config.toml
num_hidden_layers = 11
hidden_size = 128
n_experts = 48
experts_per_token = 3
d_expert = 64
d_shared_expert = 64
hidden_act = "swiglu"
moe_layers = [1, 2, 3, 4, 5, 6, 7, 8, 9, 10]
router_score = "softmax"
normalize_top_k = false
routed_scale = 1.0
balance_loss = 0.0129
balance_bias = false
router_logit_norm = 2.0
n_groups = 8
groups_per_token = 4
init_std_router = 0.00816
lr_router = 0.00085
vocab_size = 6747
norm = "layernorm"
norm_eps = 1e-05
tie_word_embeddings = true
optimizer = "adamw"
learning_rate = 0.00268
beta1 = 0.95
beta2 = 0.95
max_grad_norm = 1.0
batch_tokens = 32768
max_seq_len = 512
train_tokens = 213800000
max_steps = 6525
dataset = "wikipedia_en"
Below are experts of layer 2 (counted from 0) of a mixture-of-experts language model. Rows are named router (the router's row for the expert), gate (a neuron's input weights, with its number), up (a neuron's input weights, with its number), down (a neuron's output weights, with its number) and show model dimensions 96-127. Each number is 500 + 50 x the weight over its row's rms, rounded and kept within 0 to 999. Numbers have three digits each.
After each expert's rows: "mostly gets" lists some tokens that are sent to it at least half of the time. This comes from a sample of Wikipedia text that the model never trained on.

# expert 12
router:503527556588514537492473591426529529582441484538444444558499509452546487485509416451631516560436
gate0:572532438547548467443466447499474451501489452542514461445512466484447469512462518501595539438560
up0:588476548506416514439554496502435462569554606531432446550380439534514456485486538492506534498432
down0:581490503499604440440527463528460527554544575499462464406456494494488526539534550461495564516498
mostly gets: " in", " its", "In", " this", " This", "|"

# expert 4
router:502464518442535463432559514497513571486473531439522530527475496483495478459475505447447588425464
gate0:557549490517528522494449531446586596491602540500483513538491489524449455509577499440507550451484
up0:520521519541562504519416566438602615474614575460476511529487474564492486525548487436474557476454
down0:507479520457417692488535595428562602406509603563481436463519548508493589470481560481536478475453
mostly gets: "ly", "ary", "able", "our", "ure", "ue"

# expert 11
router:474524456421463522543441526589485588422522405444503545575461546530547496443477449583433520564543
gate0:508546476603490454379653545519484456531477464500496575576542509504483571419464413529507507480413
up0:588420587464502491580419517493479490509566490504578431455569479503441462570576560451507434437479
down0:506492385514463491488431497488554499605571499426416567523415405541583457505469595487421496593512
mostly gets: "°", "′", "}", " family", ";\n", "ium"

# expert 24
router:483549565517416488466436398600515518534457539432614475510554568436532569585541474530570547511552
gate0:508501542462466503483454487452531538507486406442457656456549592422456581449529575574494468532498
up0:427518477476492512496483515513504567568561472564492524473548491530474628460484476507447550517493
down0:503473518432464551428485485533429466539571447506494563442454616479418497537570496501449569495524
mostly gets: " season", " team", " series", " film", " game", " album"

# expert 38
router:495462467455441445502481570529501508572533477511450541551497454518402520458430485512465561515551
gate0:546448592509508439491487481593433477501561545516466489563532450566514468424580516485516527546463
up0:518428572494456496517574438619500493531520497497450498515565460567553433446580545508495441483429
down0:498501444506523567448475456567445547438439528482539541451429526459538486591442536578398537486576
mostly gets: "ing", "es", "ers", "ings", "ts", "les"

# expert 2
router:430462461541529540505481594435494565538467407550461474458462497557444408433476414422561499504558
gate0:390565504521453527485544598515536499524476567389564457506495442471474491516600488508572434552568
up0:545465500529510454485524520520510425591555425526495521507557571437487466513550499526483575501458
down0:544546500571492388482438561561509555536548559513501552526508505467477539466501541554484547580597
mostly gets: " by", " with", " at", " in", " under", " from"

# expert 14
router:517547373597596527573591537505503553461461464438593487444555531474570529502511463550450500543405
gate0:482522472535445440539420499493568527447480443522482510481493507416405438466460519487562558532461
up0:445474535461503513496510467548449470614553512559543501515486426594489537436522494478514528458533
down0:576511441572521576531594541478538487436540453594481528549467528451530491481459387567483505507500
mostly gets: "°N", " Genus", " may", "″N", " Nov", "born"

# expert 3
router:461557589481504494494495407516507435583496541498580480406522463523454565464521532469561495484512
gate0:499566526463457514497511520515508515479541516495412495551470526481482476503416525514513477588467
up0:551454396581550486516576549530537452559363417497587516464428497553506482499441476510555451458564
down0:530386495488514468472537528534507463455466410487548553450476493565460497517545426533584563428453
mostly gets: " been", " made", " used", " played", " released", " found"

# expert 31
router:526415479535551478519465583452468545484467451540437548582420423510530444442432497467519487506518
gate0:467516567567519434484596440497532449542509445494594490484581580501512594523496437454590565513513
up0:468440486469487535496531591501515569523480399552486527503517456549492501501557471453505456513512
down0:518443573456531407423468561527544564481541412569490461613547500513523477496505524431480466465507
mostly gets: "ies", "es", "ing", "ins", "ed"

# expert 22
router:560415453551588466563514521509443566438477420537430598458447434519544412456536496492462418539443
gate0:420498528519538430541415451418479512535528462392622437480493590490469494427556598483561519424475
up0:556504451501542516507496455562463527524469525580481399539537545463434486490410525516502473487456
down0:531425479571437602502600481543411497512473508598554492479546562537492522538517473477460538481492
mostly gets: "9", "0", "8", "7", "mad"

# expert 40
router:509529427551473570530465568532442565419521466469545587566424565444480541406432510552429427564496
gate0:476431550535459443557478445519499492473516450603393530497525504407428575462506523486495517416621
up0:447454494461497452505491509633472475483561496500512622515534424547452587487453515489494520503578
down0:542381576429572512486529441566442576415568479485481502515568460559428404478608538434436523487466
mostly gets: "%", " have", " it", " century", "–present", " him"

# expert 15
router:587410467488555546527510528508485549433489422533430568503530456510496463521457456512421450510524
gate8:548537536433547494525495533497547514499466429483479541566552537541530439534444399456493561374467
up8:484473438518440513459474451521381526521584553549486443449493492437510534481554602548500440617546
down8:536533533494379517439456402441490581500563461448532499453612469482598476446530502413580591446540
mostly gets: "l", "b", "k", "f", "v", "g"

# expert 29
router:586504486488595553601548528472446537419532489520437563514479458490459445431503432583472452511396
gate0:504444539379465444524504475565449521521547524516461548516532459536453626504463476527512528463473
up0:448411544416455468506472505557446511540505511519430552552486451504471624516481525515521490503508
down0:459422464577541562477515531493593475459525554519502616449453436522485554524534497609460584530508
mostly gets: " d", " l", " r", " del", " de", "-d"

# expert 33
router:484430467417483544520459428510488573422418490603508502494484568439456522521492510542422380565477
gate8:520459599501487443432535546511471474532540513581449503600488398521472486473493514545540459460482
up8:584537454513483505494577480516459426482484500546495468541487520506493443386513355487468473499501
down8:469503485430569505559450500454504476515466510544466423461484521550656606494514500599521514489457
mostly gets: " tri", " Win", " he", " Grand", " ·", " Or"

# expert 8
router:570482465574570564468516459414493499428515480522465423445523508462517483518444545555473498453454
gate0:503371560570524490454594480497384449513507471484367503483531473555482570467508491533501548612491
up0:429488545538471456429576508582490558547488537469590475487577510507484520452461496610482454466521
down0:493540395514531458555400464443534496519522457486515555439489459561485523533494565522465497401452
mostly gets: " She", " May", " Wh", " Jul", " Gu", "She"

# expert 30
router:536499444557499572559501442546411533419475497565423571440567447516463452441510527518419410553430
gate8:427556543533399488543559478527521480511526474515539497425535430571479538494461469542495493536408
up8:505541526532368523504620517536551475519465482496569526464502469556540581541516459538497507527377
down8:451543437536520594463492512558473551434511533426387570525462415552520511503498585507470436481530
mostly gets: " H", "h", "H", "j", " d", " h"

# expert 19
router:447413398501490481439506504535471493467482457475454579623507473566540521503452359556445604585472
gate0:519488508438417480474546491530526546508464550581439392557521592407445526574501444542550450487510
up0:525471505415435518448574476481530541511495463570524514402486500484540467571408486552517523553438
down0:523519494452421544578486435526465545413545478493575515471475534477552472451454499529478553528531
mostly gets: "ton", "ina", "ace", "ford", "ville", " College"

# expert 18
router:456492534441549478496541490535550533502512558440540547430469476533498524529452479606443465441549
gate0:513564411467395472503529450501516431565459436568552496591452489480547557491502533431512478547514
up0:510489569607559575479493550516509483474496525415555442602554530520425490505553455538514394438439
down0:462469496591549413559499393468524489522520445576534524499523330500528531522477512498528466602479
mostly gets: "al", "ist", "ism", "ort", "ce", "ess"

# expert 1
router:571552507475455475427487484616529428456468538449532427466565552585452487562512550499446547565496
gate0:439427607532474470487545561442516552532424462494512569423536469421403561552569436549496586381512
up0:476464609531479508500585534488527501474452523447525536407559505422513535580535510561482489409490
down0:563466504436516516431369502531457552550493399479511510431495483491439521502537553525496562401473
mostly gets: " ft", "ok", " List", "eat", "aj", " hand"

# expert 0
router:504371500453548533574521508459467599436559486572513517479516509517532522426454476490456464468493
gate0:518487525473471490556540496476521435559439524544521531570538460560557522421499482539549507502500
up0:471501529494453479552513528565528516510434517454643551370466553499518554510485528537517490492544
down0:502499403547500508459483428495478554432515554531540591569469427489494486477468523481470427528485
mostly gets: " They", " were", ";", " have", " and", " will"

# expert 34
router:454521405448558563534524500487510477393478430547416492528524547528431551542515535543419413559470
gate0:502539648484443478505469478532485408469529543484528436630437494478524520576508522486479523471504
up0:406510541493430517477497524505549479586464482554546431544424423501491521529454501468527588447515
down0:488485472505539479521514414506424548501483517532507401472481510477524527497529538533491417532511
mostly gets: "ic", " n", " who", "ical", " ch", " $"

# expert 23
router:525469532427545499526551439581410506415524469540489469431505467473475426614499516606410426451420
gate0:523491412492381395450550434495543458491548485518483530549431454451438570568471547482502466563547
up0:523543447483455464405602481573479530492591521545484472535437473519399528551530565433508498567510
down0:518451468451518546510350521563510543562429590453509574471428407519376416582456582493528496572515
mostly gets: "it", "est", "ig", "ast", "om", "ot"

# expert 5
router:499535477459435458482524394634560463603431472474572487471577479511489582568489522495490521490492
gate0:542486533503457463405433482530593467534620501561459536486478570415544532624481478505488580500474
up0:588421566599473525481568452473558454498439522452576449516407520530464564490574512532493486547405
down0:563501518526452474502448469536566515599397508502410536582516488435424452556595535438523604520456
mostly gets: " =\n\n", " Roman", " Cup", " Democratic", " Pan", " Championship"

# expert 26
router:612541465443458553417509449520572548519459534438608406519506560459466526486511544500522524473511
gate0:347485519500543478502497494513538449478517463480384593463567511483554537529493423530515494455499
up0:375589565521404537510546530549490541540605522482432477502549502507453445533450475495467515575479
down0:462468495472538567522469463589419486473430451494461555426545445358482509542435478568452524555434
mostly gets: " their", " one", " two", " all", " other", " more"

# expert 17
router:485586531524447496451598403520605540520474531485470474426540519476458539550547580530485477505549
gate0:566418596609453515501457517467485516539556472506435509486589564487481571420539489566508436544535
up0:604574500489568453551485542504546408452519541531454475437545574510477518482433505535518398597524
down0:506517502510439543485405489612508405467462464434555537569511422490432586438513423538473417489526
mostly gets: " film", " found", " rel", " high", " j", " English"

# expert 13
router:531456513445561498506450538476438560407491469513480548579518475491531545413543541572420440509498
gate0:532514391458574546462447507543622514526447436579619533499543556569428591513546492470539505489523
up0:467351543498524468450465463532403526461530537457506508470380417515501530458529596496440476443469
down0:486534510427478498512585450473578400435481449477571486498590575474445469564591516554457471479510
mostly gets: "er", "is", " c", "en", "el", "al"

# expert 36
router:422436426554487527478457472448451574395605474470511541479495555518575466482473430470421441570508
gate0:566493484485413517456554470605604545528500506592425497532545485470569540414462532462474437533494
up0:509469491445378496447523480499535420564525564594508458483486595608455533450514515474523465467478
down0:446512430545643645411476513493547490481523524510480455539473507427471460450558571512459491423581
mostly gets: "\"", ")", "'", " .", "$", "\","

# expert 9
router:460496474506461588531497433420489505477522569484492531517485491474535561496455465593439405555514
gate0:515471634545460493476449514522565565531469560475541500569513467511547466588447491474527453554510
up0:507519606537488550514431532470487543550511609442557455519460490460529466558445519511454415577510
down0:485542517498478799513485518391574459639515543461484497512472538482437493582471579486414431478439
mostly gets: "===", "On", "====", " On", " |\n\n", " Co"

# expert 10
router:526432448495540539457497486582436503423501517546406521392505424543495457425529540575410456537483
gate0:418524489416533447442455541457475464505513494527465517461560495511520465523471435537513477522485
up0:541485565533486504515424513523549446492492518510530488545384522494482440532548609452528463437511
down0:556456598553516478485545535463476525486507454528592546549501511472456458481525477465533521512536
mostly gets: "un", "ir", "ol", "ro", "he", "ou"

# expert 35
router:519456515489572535531460574432496521476572507504494522592473535437529427438535432450478469476639
gate8:398468652465505493580457517480427481478491578442554403468425526511522527496504585572528517500452
up8:501429600477510492530466488551410494440534522480513370391485505494425510597495536494477436474441
down8:545503437507562640534569538583560411426442399462439492520601461539536425499530511509476468539496
mostly gets: " of", " much", " most", " seven", " five", " nine"

# expert 6
router:500510445530554458473530420615467479477506530453442568376504515502455550580528589565424439476473
gate0:554490457443334498464475474544514476471482458494498536487405474442509450533564455471469462555460
up0:552495514563507539542503460529498557521472522575513413515479514521487466473531466569491545398444
down0:418556521556560449543515404455546464529438483684527450562532501535455470509552549494468376390437
mostly gets: " R", "ud", "ov", "im", "ag", "av"

# expert 20
router:425568462518432549535552617456547421465523513497539514490437461556539426401509440489573506475513
gate0:496519462553598509491533429490497521533611430578392513479526471479454551493454490565484546526463
up0:586518504480430532442510367502487548572535543552444500505646470595556490522479422464507514522485
down0:468560373433478387458532472555467509471481390584568529504456478462506538470511507477522507542522
mostly gets: " with", " as", " for", "In", " into", " where"

# expert 28
router:558445417509584512580540531454474532457458439544470527500516437493479502435538524432481473529407
gate0:532575501509461469324379493528461476506473484545586510435415510462411494503514538496478513458475
up0:454556445497482508426418498514521503501444503508583571411440497473364426570514496550495527469459
down0:462450484546545512438526518575435551510462591470518533545522474493501436552500423546432588604517
mostly gets: " he", " He", "She", "He", ","